{
  "n_layer": 14,
  "d_model": 128,
  "n_experts": 256,
  "experts_per_token": 4,
  "d_expert": 96,
  "router_score": "softmax",
  "routed_scale": 18.5,
  "balance_loss": 0.0103,
  "balance_bias": false,
  "optimizer": "adam_variant",
  "beta1": 0.9,
  "grad_clip": 0.5,
  "steps": 5138,
  "dataset": "wikipedia_en"
}
Below are experts of layer 11 (counted from 0) of a mixture-of-experts language model. Rows are named router (the router's row for the expert), up (a neuron's input weights, with its number) and show model dimensions 0-127. Each number is 128 + 32 x the weight over its row's rms, rounded and kept within 0 to 255. Numbers have three digits each.
Before each expert's rows: a language model's description of what the expert responds to. This comes from a sample of Wikipedia text that the model never trained on.

# expert 46
Description: Cells, separators, and values in minor-planet discovery tables with JPL, MPC, survey codes, and sizes like 1.0 km, plus other code-like table entries.
router:153094108155075175094124199135146151146147083120114122077109118137141085141129096123116075101131103127133096112124103099110126101083139144116110145096129092183075151109118119099187181196154125159121140076106206088114161147167169149162158152169119124071152179142148151103091113127135129068169129060143131169120165091144162162122114077145156096118103107140089189182149182145047152129119
up0:089120127140166134149145166124104145179127149074149145131142125119148173135133120140148153124121122138116110177180107159106142045123159078146156125062121091085130147199095136128111116158115098128195133155125095169109100122111158139111062127096127105040106162147146140137186081139091197124087141062116140138160105140110194151103029157156129091129058138096135136121099104101135086125172
up1:125139075114126152126153128160175093158103149171115140130113167124118041192091125146130098202108150060082141108111095213163149133174124158133134097084086107160156161123083089084119138119153154116152158112146111109132153132141119118109159117097114111183085135085142160145135115106103147141080134217058126158083141099075117122155136063142139163162092109200131137148183131127141148164096
up2:129101141090146142119195145164106131165116094166119187081168141114144177119160136064097141073179091142106141121131123085139069109139115113097106118194068215173134108118087150141152135079117149120149176126191119138146130118170110084086088154125129138088157109073142125169136162087129100133120173156186078129184094160136136089103096117134188160151148085104159102154092140164118071117124
up3:078101130126125193119151140179146113151134130082147115153174119084094144107018180121099181121079184103110186077085102128113130073131120173119184144135155153123145131176129157109133164129105115195191145146116121153179148097096133137160103119163121132105101079118139162130073142099136082123087102180117144112147138110162149114076134109193127173123106124065088146086087150112109123167156
up4:094170106135151169141172111143122114102115132106117084115068176120107143143113045149147137139132104130118185111145174111149165127195086025116144120114104168163150075190126208085117113118156102165117145120093082145140121154177122115159104143118163163163086107128093147138130112154089148137109185127078082098114132077061177150077136159137112139107184074127153124118142146175133103172138
up5:166080153090140186156147118138146152174103139120123118108123155142132113160100110117108150161135097101097148128155139132150121199151100106082132099086141145109114157138103085130165111112111149067175167163081104152157084115110138112098099121196138092123076135150159128173164045110099122155069156130144123103132171055063144090107096093136116144138214115211073097102175120121160133167167
up6:155125073143136126128146122170183150115098129113122124110150152099156179121090123161095108120086139196105188102110158173130148155132182163112093116154125146123155079149142143123121181125150137098184112187128149130082201164114150122127132140184092141041096095093183109115131061154119129177117076151125121106082118099108042111126130167117116078160108197090096114110121160082120098163087

# expert 17
Description: Word pieces inside Slavic, Eastern European and other foreign names, like Vlad-im-ir, Vlad-iv-ostok, Kissili-ov, -ić, -ova.
router:108152148055113098090160063116089115082114172156149109135128107138098145162093182063110106138113158193134184073097143092133156185151090138173147160135151155086137079137136136152086094096141108123123167107144136147120127178072131167063157109177104113132108093093166142095195176135133099137143100100065128153169071084141132151113109115135161158132122159067178148126122111098142141193109
up1:160148109113194171112138154117131132191090136125157166204117134087241108189142104130157054081130072149146129128120151174151084097109102110119136133111105121091128120096131130116140158115191123109123132112123094136126150120130110107106113142122117140167137119126077064198142099132054128161128111166124093122162143157129051130071153173108147138107129098161106160126198180110091102079133
up2:118071114098108158204082133137168068088104158155131094113050139165121090097112092144205157084113133105157118108082080173088165112124102130155120171099162112164092151147149132158075149077154076101128164135175067105168095140101151097164122113126097094119119123115100130179177114185191136149078103172109168131130114132142163122130099183127149111070101109163122107134155100161135127153104
up3:059100086142154153171167144130155148129150177130161153173095101131172148132112104037087081094163116150133132192137147135122118117157087084158141126120062133118079127102153162075095158154114091095104213199125175138133141137165096112132078078135135078106158140098177120120093138145096108203134132119150151097147136113091122096158156173145122111165060085146108182135125148132108119087132
up4:112096139079184187137136098202131145150093115124151153151095132095125170131111122097166139145181179141113094110067101183126154096164140070134141099118126102130143120131145148130095162112129108128109164153080157171156109174189171120132109101155081022099142126068098053150164183165102125162140148116150141141091101160111144150154146092149108151130095114124104120052119057161167114144113
up5:093078123170126119125109104153164106088112183133095096084138140127110089148164114160062107124203206163085089117070160141143104107178203161088149068157116202126114152132123172140167072123113140045124127111111137115203131095122171131139149108145117115114100128150122129198103102135072157155108119156116165146138099118107125086140083144089163122161166146088109135132114177126132147102164
up6:115088115124116154137127197167120147147131120159163083159169128182096177154106083160137138124199132126096081139081105165091153133164186162114140110165082163152093153177124134155111113122091156132128152075114185197141106120163184096120088146095094157111100107114120100132113115187102119124142100146140181163181111077055162102111058048137145124121105089130150100105107118130090164116166
up7:112033168111168107179151125120129197121168143116096158069088145109150189132127144183126161170116159131145109177145129172189130114185170132125136090170118197137070128164122111118137137130072154152116125132127145101055088122112126153083109124117102087089094167111053121119142130097058117067120093152145189112154126130113117134124138097108140113104133088151144110132089189144132145123196

# expert 40
Description: Pieces completing names of places, countries, and sports or political bodies, such as Los Angeles, Wall Street, Karnat-aka, UE-FA, RA-AF.
router:112117112193122107146148110112131122065109177120099082148107140129119151149140112116130117138146196121140163020082172082084134156099124126165106156091128142129167122113158125126146116096137130169144122111137106200175189136100068125062194152129166101126076135153141189149173132096073166207103088127127073104142130177139148137159128153111124133084088153094150117087142117072093121103141
up0:155120125209148166145083174118106135150105140132084116154162133075195136166111159148161086131157152121167088160136169163136100136168093129086167105129086045231126090107103156152130111133131089141131126163109153145100109096227117122110112119084123144133105127069081139141093163112115150068108104106179141070106145088165111100135137099091134154158090090162121131155107090155134108163106
up1:186145136095111091099111157142057103110129128120103159133159073183169131187129157150137117113120177123129138137102066126101161103123135156124114124172143151116170099082195088091126109164127080108102106136097197157157114088100120128068103099205086116122092164111141134193140132164064108159209127147143110152175076114133117135085127103129116109118107181162176123117178175128109070139148
up2:108067116141157074081206175161116110130107116154160159101157158140098107075151116159101132129093114175110143086092099122179159144128202091133117106135143089135145160100162098115184138167111045180101108139121173064198082101148077123104090157100086106151124099199118092112102129105175094133178173141137121181102114109097130132159141141149125144127126094124122161114120168119153143141192
up3:109081126154134111117126130172089128162043138130161106143133151105151133088094112129200086150132153131114102105151201153146125131121093185104130117102173146103174140089163112118140172165092126111100176070181132113133128140073090104119033111174094098147110111103104112150128189084137146119130166119157103186162181171052159065108123127170118138109132128133097170096079133159163098159130
up4:089155182108139154147121106158111190119148119093156116155123104185144141144129055095087075110158167146109113142117078156133172114157134099094132129139141118127119094135126141122152056123083134091150115114079095160089126099140179130139136164146199132179038093113093093155069180092119101150106064148132137122169108115063112095094140131167101167126126139149103107143182042153151098178114
up5:024093166153181117198088144121163107157019116151097120157113148117093084113143068091138138103140095118135146154115149103169038115140123166133118116110124113144126138187128114138091101086135109091117118136159162142132171206126113140140112140106133111181071090098136152136146103135156161154147165128154123152122092099153145122101168125135068099152160141145131075154128038167118103103121
up6:134244119093125153114146109084113156112109122000160139136137091119202106178109132111131074172143112158137148187149095129120103119119131107123137143153077154145105092124136131143159143149095110106119094139143120162112111127155200183119118133070153148172145150141097156073093141116156136099135069126107157093095070089136141143143211161153117099136055111110143146157116104140131161151119

# expert 33
Description: Word-final suffixes like -ed, -ing, -ized, -ished that complete verbs and participles, such as relocated, restricting, annexed, plus est in livestock.
router:129137074073132151126129126154136120066114101144085130142120113188078108095102187154111126088088141153153152045066164162153126149168167127153082148116118180150194126130105118141074075144131135120113090212148090166140138110090062142148124180184070161143132153161128126213127116108123127109116090123133125112127161128112076124136109122137064119058111185146146118139166135120094141153138
up1:095173169100121109092109141111100131161035116139149138129159157122100103123143176088090110132103123073092098157091164147069131147115104171089106138113107095125138153100129110110125145108105165182143130101148151106138127171156176140151215115109193082174084127081073147115133181141165196126133106165113164170145047151172169137112105088069147106106111146113156121122105071092143172110107
up2:114120144087180109105123136157192087152181175094122161191180146114155123077113103093101126108103115162141100138207138111123113110125084090109108112127141074150092132120113084111083173107102133105105147130111143112089158140182115105079070105172134117096142182104124131113093176165101128140159173162045148104134131113122136187076149140191136070132131126177109149142147057131163142201135
up3:127068165094085119146097101132168161078137111143124129031127114150142200156103147146171113115128142103127201109202102179147077126096140096114074134124156200129121163135162132119126124167105077153131085153088160118181127118168130114119043144134155111151111124101129167106143134108135118120119117107153138193155110061100155100144126147072108090135064136093086107111111128177196151119124
up4:084122169215135092079119165168099156141168103119142115105128142098208153167170133070111099104129145187149156095106139109116144095131150131128158104159123136121140171097140097128117098181172123108098128129130156176083127125141107174112077134107117129051151117115103144132122137015192121098133130069134141076191155161135166138185139178118162069139138125125080104130131151117117084090119
up5:173097134166121099062191176145172097101116137104170146072185135167144136121094062087079153099137093137093119160168139195126076120127134160057144141116150120135077082131195120143166123108086089121106138123108150090096146138069134089102078169127139157160142128149179115107116154138105154094129148150153167075124116126051147165139179142102134099117147107088156128151123175106098173146179
up6:112135073087111157091138234134061153179049112160104128130135146166128127129065095087155063134145171084145123224156121124095135148111139156140143118117131151124136112136127083147167152126190097051096118123066090101144146084127137136143070130137119119137099160125110122092133102143153136143179175112166123192127147110159159093160082119114162107110150173142121114181140102170138097127116
up7:144174072115135160127155065107110116104133175143155108132133170093116138124120121099150158195090152146069159132211152177130159150171101121090074159134093143128170082172130144115158139128194159119108144107160105132116143184148142108105118108103171111102096115062187143120098100202084105105104135120075172140068117118182114120090156129141121152084161112086134113068075185106114121085117

# expert 30
Description: Action verbs and linking words that introduce a person or team in biographies and plots, such as appointed, starred, married, by, with.
router:091186159105164110188159092159112141086097145141059103124150111174116096112143128161113121116146104099131153148118143191076113106132147155108104121131103174089141073164119107147069117094193136128095132210178109086121092123063100101198137084111115097145176177068125117105155172148161114135138125128088168111088090151142093173115129155177115075166134134096168123117100167114150180144093
up4:145109125159125143153139061133129181126108111098158099130169082041109136166071150162196077122018147100147160103100218150088087109131109115095145145112135087139135154110171107142122157138145076110142111154167134128154107088099125128110107118105101097157105093151088184121159094148097117104129157121109140171147154152098076185110076156163075155130101151167144110183134150119120075120122
up5:098129132147118105117104079117134140171113119105158158118163125107171108085154130158145091168086114125186170115133239067086100113184132153196121090113123090147095106134162145092145095118105118068150099130138095098139160112107112168132114164106087154047163146131075122110148121093132098142084116147128187125154142144105126099133208182082078102163121141133157145108078155165143133169193
up6:087087104130162099154107159095130121065073181232117167157145167153116153137075114076137138106136122112110120134117122126140152106147116125123156136122146062104142092203098201097125117096103151115151161141139155152096076159151134140107140136137177080184159060115148094113105150164136126081134115140060151131156124146106181118085145111153088167080180140089086156146159097106163154108069
up7:105129160090074111124126107127104130074065116142167096146109085108123115200104132179157190131119189158104183122087076124150077137128121195115122130139124115151080153152091078150121189132145096179139156154124129132183102089142071141123095151146194060192110090143174145133128135117116167144171132115144114181133117139080069114114088109182156154077156130124128097142100157102097075133133
up8:146118150085106118095120158104143119156119112101138151120127113124166122159132143112142086130127143116141137133144132159170163163135182096143174145118107138153151122110155122135182135078065119072177135152144134136118202105101161134106134116028168084130137113118092157135135169151119112083081049105156083099183134156109193114084166096066081176092105081133143050072122184124062157119116
up9:127103169167127115134129116123076104135155073081083089115161109131100123115199102101146098178122133053176115112118153118156194116119155095157065078122094131158113158133151101066120144164095146128161131125123122119131147114131194163121204158255125129083129126142128109144098109088151076134163133145112162122122120091109086091135115106156176148157132178130138087160102116144152100171162
up10:098111139188122111086105183073175115092152149142115120137160090168125132180107093090098147116098089104120204143119144119133126111161086128108099134150089125152147179103115078105138103086198125103130106098110134148114098153140163148121145141149113154128081168109107085125151077159123095176134185136104051102122114147178144143112151117056116136140161200165128090106219084155195132078129

# expert 10
Description: Head nouns in section titles and table headers of sports and election articles, such as goals, Votes, Awards, Championships, See also, Reception.
router:184149091173070165180163108116133134107147076093087139095157147149136186155153114160111125176154130120174148052162097105130087096166072121110122152112143067192102105151150133156109136153100142092126087116149130101154165146146084085160102174102158129061119136149124187153136151137132190123075152124167168092156132163140120097127124140131121162077087051149114118088135168181095083163117
up1:151121146165122137096073140162089110155130107112115110059168109073101128145114103174129129125158125130157066122123147102122120138157102159055138130097130170104180160123130167123170120127175071141147167190162151125148126077109141113098144136096156090162098234076141158119137056129167079095132096117144142153138167110078125199110124110064063090089112095148131084171168109116122118138154
up2:104105118092111151158160128100129160162044155173126197146097177165118135156100138069100101139142076081111115099090092117151167060132111181142135106127139129128099136131058118068144115116108177105156158158088109137135116157162089173110148096127122154162188069146126160155176118176143121059120079111183152172148156101091153089118137122112192108123118101143116131126143050141149125180149
up3:105176097118123117083140137139125139058131193133120150148075110188078161127149109129149129066126120096131178184138129176123138136158151134120063155058131155107154076147181098141143145063110077081119093156121175092130117111095168136142103154110131133142068136028096111150133139208152088117166160142150134107142127188101184099122166149117109111118132180167150165111088111135118107117105
up4:120186151123133121148128195111100132174109160115113160120132141154164102064152116160136175073117111207160086132085115169176104128076148158082126135097113138130124175148171189122178076145169094134050110086114179111142182110127169117092085118089127117148078131105183129124137069117088104098134075138151156187105167095205164158133120136081073113144134119088118112129131122147130122108123
up5:178140178137135155116122140171078129124069126112124049098208085104188129066075115118102201139148114127099132135090170115138115101112116168113128117164125147112127153127159103140149084154118103080108154148129120140125157160053158209119084106116153128093165120131174110141160080118115095058119097156106112145106162107165197180132129096171163099131135102101156119195154162116132078114116
up6:127136128116195101129152182193058109083129122125150078104133117130185143125160097109107188149087104110120147176179146140135141153053081107099143134149122168155149129136145223062092151168156142141124120095183126111133055155140147106135088117146157097129075156147197110096134161172091143149136148108087150167157127121173190122132149124081117092144142095082076110123142104125097083140123
up7:181081050070086125123165122126134089093141080107128120166167164124114140162137180098090057076145112127143144144073107146109160075169183061128162079125110127148150114130077117091165178138116171115140130172140134186167210107128138110097185134183166130148127179096166115116143128132183115126135085128123114103077117134121156143160155146155170151117103171120094066120135094149128142117163

# expert 35
Description: Final pieces of words in headings and infobox labels before a colon or line break, like Sport-ing, Stud-io, Cred-its, Original language.
router:142203090145104091135174152157131165127145079101119089108113102163157165122133162139074113137121089139109160076106166124142120178150098093108120158161110172132141084115180075160110144146119159102154096189203080123117127139092092118158109158075132180097085122066108154136119115162112156136149198137127116115170138200111094161087121120104115141048108114120094117119122181169057122121076
up0:113135135070170120091122112144124132110163145087111036158171093141142156145103127145145091108188143138129093110084112088128110145136090096076176145114238137116152068147109179084099094102135131106163104139126173150144161151126148135118084074093146153190091064173167144127146124077125112095118118134112103137147130126058183141143152124113159106118099146117092110193089124189086136161163
up1:064191138130152110082152151107084109112162176164108105112112174113145192150131119067083120157105171093082160181131103119154189145090084106173094111096130142192128109076137167102176098102143114103078195195091112142169092045111158189109126101143136105115121156174122143123100130192106130109110108127100122115127128092168144144119133115148145140137142149093102088195173102113114122146146
up2:116151136125137122156067114148127114078134110180150150169122133107127170119167122128090152093083190095076111090146120156169115160176111119180088084137137139135120142126087079080197087078130142156152092073110119124127099107212105120125154108124167149117196094128064170118117133116074144102122082118149170110080151129170140102157113143146119154120070174064176167140173071185121128114136
up3:098121127120129134113157140138141098162147179134145179105134100114185139187066074126074131112162149116211086091147121154125087143111125171141084142104117141112128119070141204082120161115185117125096094133188110138098134124148172085187055184089107070108073137150091062153109167120134114141092117121171157158122093140119176130106125179112185077153133133158114142128095104120168158107133
up4:166127118068133168127147116120077167084093100171103120095156061131128198147181111172107096157161124131110160121076042154105082080133162135087178112167173118055153125168135160149101160121126141141110109086123125161113094076131160137137118101090108123182162119154146123120168071113135103109128120090115092132092108181127190177162134173166078158130093088167107142143096153169107149165131
up5:122153139148094110122090090148098107129061126202095187116141091136143160173143133089103121083121114159149164131054110113097179124159158168127090104100149137118041141115071093170149156076157124152140109125125110120151100105139169171150174115184018090146191122110102073162151136116176095142144151173136139118148167128109125118151104140106114086123141137217099097123099131125110144101122
up6:082160119107145148057216067123146117173104174129129154150188139108147120135105134129134111144089124141075139084119142139100144123115113143138167168139137103091175147142146112104159170059127103064137121113083108135086146174103090166137119125134133120164127102146115117143124169187105111146183085125133050146104117138142166146156111154159065239185129161139113093134095078072087133159122

# expert 24
Description: The space token right before a year number after a month, comma or "in", such as 6 March 1991, In 2008.
router:159101139175149134158145135142171152142109110080137160153179110096178194116107139088145083168098137116148138154084179124151090064124085124113118114137123137061115127181169185085107156123079135116156212154189118093135086148183098124087155106111118106180088078179147145156125171135073088115119149162119106187129149138102134070130082159079115162145123112172101136100117108077141097104115
up4:155128126122121188065134069125193154074136090084136088134177129129155105120111147243138121146054173103134133104148077174119114108095183079141118109135133113128176146136167147121195099166159100128112091110167149114176148136107096126149132095130089160091158106124091114165106123130091137167092128146076147123123070156148172116165107141146128180146064110125100171167081161141104118109160
up5:155123093108141102102141071178128168108144107141166073129171145092164112199163161106145111124131153138126167116152123170140158111159123111158054098089104132150147098165120122161156156185179106080153151102179112124097110133125000075149136179137134166114121115132085127151126068091096152134134124127112148159193108142081135108104116159111113097162123121118097085072124129083168175151186
up6:124156152120138128087154166082086130142163104107104136130137114235124101170104170112125113117166088172125140132104157128055124135139133104158123115162109132163130105070108179115145119095107126099100117132099166110032146109077123209115120099047127145109144165133133145075130137089128175128143078119193121133128101026072132124186141132164159126155074141135151149132125164096129107157114
up7:070137163111126120149161125112153056106151143121109162146073135071088087157116074089111092145110073129131083147109110122143115171149111179128103157164065190116075180174096130116103087077105160106119107152128102129182146133090159157167129175138182061127128122066112108117145101137106144111172156078118150107137150172093128087115144131115101143140180121148148150177139154176119045143186
up8:149136136069144227178172056137139161113109088142123103111143105118173129151091170054130163067135152155136152135142127161139084118140138132094200125141107150122110135175133072134105179146177096149128146124107099120135111174147203162106079130203185137104128101100166089107108105099136117073076114171092163125128093172090135143150123154107126167075074118125133127114095147108116160130088
up9:158099110120137138033128117134153104059149137089091076129200111150173094124124159169143099141088140078129089149123062142126100126106165076091124102154148094104228158064138123070171145112134091127156115162159178141105117127136157125155073093098135146116135121166099123139136132131107153192091129122090128142151066118161165136188098158106108162171059118145091132098096133142162139123131
up10:180108101162141172114151164149155100215078114117159096161169120118171140125088111166136109121099147065130155136146145102127099136116156089114150153178147102136146160061170155088127150169143094073116151152126211110167113151134167142112109098028067145122092063189104092131123159114067114153153140172086139108128138151097170138140091124124113146170102097109127149075117151129120125115067

# expert 31
Description: Subordinators where, while, when, who, which, if starting clauses, plus parentheses and dashes in album credit lists like "except where noted", "vocals".
router:147143155144088112097122097132160151165152126138130112107171087141148099066142146128102110105176064137144095154168137091089096033235154068127141161102058142119120091111144131159131152066120159117115145191185106151096138161121173136142080129147110115115148132127176112135103201101181097114110135141137164109083160171130156101103142121061112124144089150091164150102064141108123145114108
up0:070084133133129093105159148176104075120067101157114054162100172108100149137054135161099132101145145117100111132145145150162162164112105117135140126140134160109123195110126185111167022074135126128158189165100124146143136084153180181139120105124096107150071134154121093138142119111093052138065146142124131126151159131128170167133124132193145155113119100122089096154197144144121134156075
up1:188110143093150132113123099208176169158053075136143098097116115115149169109100141133179106129116160100142146117122135132147091077201109163094123079131098093110185136055085125056166143150102140117138180129103131166141102149153111123107140163122139105081109063189141113106134056078165108089114173136091128089144156114144137109148149115142171123077137143144103098126116128168155140112210
up2:094107121168114052134131125189148149141106094134121120161206131193144124121127151142188137146171102154099138124074097129155103165117138129171103117172130190177172139175147171096088100141093093137126105125106107093098153119101083107117104133160138088093083121129091200089162090134153126154164133189132147070113097129148143146194104111140173052106124125178180167068138090133108152147139
up3:088174118151118104065130120129130122171155145120101089113174130122156112133151119148189091130182100147152124107116156110098105155092142144193128097160157172140145135117111134119101157102181123090125126173084113131126167041128094096108167184129134151116142150111101129132099102084129099086110140125044125150100033114107139115163165138076133109133145183126142135203131080169102172176223
up4:057110127062122092111122135116133183120107162140142095145129167101127115152137098127102112098161159085138129133122115164145126098077129152100113144110194137115083104128146105122141096127131147128117091145145157120140102153111129102064172139122104111100127147106185161121183083161144101206123214131143091219079183084092099178078162139153121127128075196122127061098166085121135099160079
up5:117125098115102193142137120133106094177156063080135137119134150114176104112134038144112157117085170142161154080129141134098118137136107176190146089145114124103092184149132108158154104141190124084105145112108159149155150076108116125135127131147148184135141123135084101145091163071090106119106121146167132150127093112079133153224139157124207135147113127104088125177160185180106125147217
up6:159075163125143148092138136088076123064102119132115069161124107111076111143121153144176152120132135144184121125108140116149142091170087106111070115137057118136174102175094114168094162159172105188185161119085057133201108158159131112108117117169170112155144151118123136121121109127157127180111131115087102121125085138123150086141074150066111109127209152131149143097123116138110217151185

# expert 11
Description: Middle pieces of personal and place names ending in l/r syllables, like Gir-ol-ami, Hol-id-ay, Greenh-al-gh, O'Donn-ell.
router:088144079100106139124081156089157101149151188115116072154154088159110174175138153127124142110122117159155157112138110129108136181132170168195119103108127122166178104173083173145075091084138177101132142154089072150113153142053128140102151146165062153117152081115174134144136065117127091130140103180088084193120068112128153150083130139105137177075152164088159161114097122093138124119087
up1:150172108154120141128176076170064141181113120117077095131112149039145172120142106109106142107184099150128153161168124126157135117088115100132170179152109081171076131099126150094145137148108132189118169106159128126142098149111126169157114065124065136099104177121198134152180143103176200148109136098075096154136105127084114107117174116147169146139067090122122088143097067118124097144083
up2:204153178145118156155141132120133131115152109189125151086172140117041078135072093142163184119176159067125094127137126131116102082118154111166154151151126114124129101146075133144092155084100103112157154118189119164122160122157068103107163154115141122131100141155152121127166120145104105069080114168137149166087144112165060130150134121119116083129173128143102086142147160158165008136172
up3:090095125200146110097199047132082124188146137116181112137091125109100131118133124131105114175128078086114078110084158109099172112122167141156108176112073121166130111155137164066180154190097125131081123106116140188154155149128091072149150174115143118093108144138136134122151058128108171125106155143173154105097089162114134150104117062109156122115090125128134149082190138129071129107191
up4:207138090106142108160150112158102125112059139112138065098076149171129193152198156085106111106154115185162131121134097153111107109158149134098158056107141155156116157208125083123137137131112120126122168086160158100139162180089128067154065118152119103182149137185109069112119116110096130132115117098109127177131134129112085086170159087115082168122109075152132072128106119118137093118181
up5:168171142122126169098093122111159141154075123176116162138160124158056050140132135078133127142110073098164065117142088188089151112132123142131102151094207159191154141134150111107092137120109136130088171096201148106164162092127098161165086166076119066157118124134097103149161181132178130149089101096105124151102106098102102123129107128063095109125104136155147104054124117137159158151172
up6:154118082136139141133104152169114088065142118107099116150128148185174213131129115159141154123160135141104159150154116145163111131127107064168121131148130106067138121065165146145065146123156110082141135114160130082092097147104101124095108093095167172166144139100098061143109181058154072124136214168144148157132127175082187127161128083182115115145152100133085141132089196136128101163120
up7:139152133124124096073116155167092112089117104208172155149102140107144076128031134085165103115118105099183134096120184196110116123141100208085129149186103169121131126133127126165073131136178158151114081089117131102142130123109130154178121158085130138163119110099091107167115179136164088129137113140137150205128121131134105160180095094104122115136091153116141111033202144125125122119111

# expert 59
Description: Final pieces of names and words before 's, was or commas, plus common surnames and nationality words, like Ch-an, Annabel-le, Smith, English.
router:127135154138100088117073113101131121144175219125122071105102153116143128108130141193113152094119127101114137078104182110096153166110109144192144143123168124112148061132203105125159065081100156105165110106087136166144115127162051138155129176131142153122170111146086131077107094116137157126168189103183076115131111167120161168133100159130195125180115132092148160155171140110067124099110
up1:143065135136115143135160069106117107123108054085144041078117101163093141146159129139156121165177080143077166109101093125074100123176097102109118136132117068158135143167122149201114156207151135142121123113108091226152172115133141151183138125110132134089107188137186134121115097144120136121124157124143100111155112143118121108099116093066130176099110126134192070110127105176107152145158
up2:172135108156122145159169128146127147088059119153081105166126100115133066143097180098149139140125184143114178108200147161107128157173103162112132186167155126123135097160134171119092156119135133122126118128103071098086120142062125125099077105143043144104097060098154084136150074118130170153117147186105153166135115129150146151101093098166094126165183187111148184104082091066141139141113
up3:139163119154123164142127101161129083125136097109087198161164128189081152151105136132132144119136128073067133135137169153174147106147154125126157094120064169181087096111077093104192106072128132145102183170198120144140132128159144102105137082113120112169136087123137114155096151096138145108101122111190156088211078086156140088133158161069096158125127098103147132155114067188139111099078
up4:084073117164117183133171134170171069093046174138097115101104114177109142146121154094117147134116123122126147124165176165104134160167136109112183074153121100126113115151160144165099143157059134131054139111162099133129083100158148139123098127151075129174121092134124118099086138128058107085065125189087112155113091132113146114129123144165083147171206140110212147141096147137134177139111
up5:136144091148149153087118130122125142106152136130196152105139045154139130178138109180127123104099126168171221127161129171117112106092187095122161126122054188071124132093105099074165131099097120101096120136095052147147117097139152073149144132165171162112127160154178098153178122171099108166121066178138129125106129142092074125129127142128145115162129104134126215138072165105151117145137
up6:123123126083081189111131164165128106123106148147166120141088075157073155156127139182122122092116150170089064134067194131149148077162147141144158115116145154195105118141139083115112149111110119118129174170083123143150132182167108118141081135148148134142144125108137160189064122121139123104114195179174151160154143080117142074100099118091066108099101132104154096157118043185139126106068
up7:139081164169118120128103138195166151113112096096142113150152150182089113064130080071126116118167164106224147191164118123109052144148087112130154141097107094145186185152135114096126099149085168165115144151080100148157152150120099043098158114145110125150099193123102107157083172153134122150116112129147121084102127160164118109194078141088172099142145157131108139093116111127094147101154

# expert 36
Description: Pipes and header words opening sports and election result tables, such as Rank | Lane | Athlete, Pos, Year, Date.
router:151156115093153138176130121094094161146174120128065145136165151074151119189179125098088091164149105138131156107121135109152110092088137153082079110076148089130102112117097094077189167115166176087156109124188160099162131165166155107129133118073160147142123090065110190180178121156092137135078159121110088190094140151163167134065138198125106159150078113124118151108098132135129094115107
up1:120178187095133136067147109111119128090206083155116139090093115100082140127118107083097083112138104147151173174111119158136156147131114142161090110142099139147149106169110118175129119143115154109123118091130126145125139097164174089070165124100168038114143148143140101099112135169175108061136053126119090096083128107150084175122180117163151130172132119107125166206142192072102176162158
up2:155130134134124140159157142148158150096144124142120071158140088077087177090153157176104167126104086111134161091191159144116151210143068137127106103147095174115186239107100084116092136184114081170109120081089119130145179141116081094081142128122164105119166111091066106152117145083124098119098152112143140122115151111094127132109158199136099134125069148129177088165097122157143147136148
up3:130160119139151121056195142170106119129149164123110163132149085115139144105087101091122108110173142117150119145197053138144133093130112123147113172113090164091174164137068137047118145149159111126146136103118102131188104135143105168145148139135115134113083100096120149107093228116164146124122104187083157118143112094103153121163135146122151091126089084059151189146073213101158169146131
up4:093138113099088152153131153086109148157107127114108081101118142130108132132142107119115092119091136110114188104086172193071179071154126110134097060159090158145057113150137143054195098134096074115123147175106191135163194121129110139118120135116149116152160143102102108125100162149136131089127147115187167132159197150100186069157120120138167133079077111159095114168124130195099106159160
up5:106119133070165164190102087154169133074138061217135148061135132081111164067146136137105192162135090149108104092155152154123141137105095076122154072128123112059084055129128149148118082159111165181114163146112069153130069113126188155133108157107144112146154141134139126115180122176159178134079110158130176159147124134140116130193135137108164114112133110080101108137134119122165122135153
up6:061181085097165169133151085151120167090134112121130117084122177134065181082109159146132109134136160075139198108103120105132211149146064151185141117121086168146061145162113179118138096093108105152131140145110163148183151125119124177170113123134138104095125145094095139119161096131138167148094098161189123158137111109090123116139147116184143115070114104095171097179077091123134058143117
up7:231121118188186114097129127180065119119114078110141121095195134198101129095155147186137125100111117188131116095148122158166145081151140141115097112111120119110095066118121155125120197141123096186104140116100134111125141135127096050151126185176093099107149103106177163118129149098162144206157156092138179145177156168111154115093123122174111113109139104088082128095106130129126097115149

# expert 12
Description: Pipes, commas, "and" and "of" inside table rows, section headings and list titles, such as Appearances and goals, See also.
router:181159045152109132140158134137108191119134129159050137158165106145121124159147149093078125158130169119106136132189084143174094113121105134108085153091140135094144104139129090162146112105161150092138116174170112114179195145115097128160070077078114147068157103111160134166186164115125121088100147101161166119156175143154189135100128176100115110078118070109124092116125166164071131099076
up4:159139090125144170149142113119099148134165118148107101141187170159171128108164102073086072126139105169103153091077136162125126102139115138140094076121125033127069131143134073090139047120162210120126139105105120114107133080127152143125093163127140119117134108144157096118112197151139102154156095154163100173100138112132159144076125122155152245152094176118097171097158157100142114168128
up5:136074120108103112144190145180128124100099142134160133128114170157131120080167163122141145112128155144160197110118088120139105128118102105175088137131123122124179136117189160127080188182097172200128090086118129133115113094092140122137120154152108160115064199204124143065066143130084149125122150162142101140120125123126107070147154129124171091086094196191126123101178092059158150138107
up6:074153140121090177150117156183175147139084122072090150091073158166127135129109088109162136115140124098112155150126144155112109105137119106116087116091101201152103115189203132100167101127155166112128163138130117158114113109086111111136166119117153161178092171156160140158122209140153138106127120115126169168151116123084156103058164061120104072128131107160099135168130111107073014120138
up7:134059114138126181127090155136157130159170098071160126076130112046142132147139108162125146134101134180116059116145156139132165137141082141109132135094137133176142102084139148116177116125085078099104157119133184159082143140096105110137127169097092135094110129109242143139075149116189095160108208102159133091092150105078156107144112112152103094129139103114099115226094136141128149131144
up8:172109113111127154151085148123070114125149101122132089118138112119093123116149099188112150071144130165149155094165174107141111098132170118110168089092134128135149041139074064118136139146088153181160113135163154156085101118106182112123213085145062139123209170047123144146164127159112103106180085117096118133127110200106148152144113083153170177145125134136078111077142101138138131124153
up9:089104159094204100099140176156080113139153183179123107102095074143120137122056096072132128140103133128087101109154143149118112144144125113134155141117135180057185149125070132104091126129163089187092147114073112104141111143205128114113117149214114113130108082118138119055139080135209147134108092167099140142145110085114122136112127135102141112126202152171164131120126104160106186136149
up10:192115134121162170151150082077079137142140141203127068116136136146132073123082128156185119135086132087119149176130126126077117112163049125167144095125098117117073069173143073098144118109109071126064128144132200098116101129151129073125078123108154147149130124125123144098137167145158150108119125160152150127113104155122155141059125137138073146244168129116120158143149140154087138164145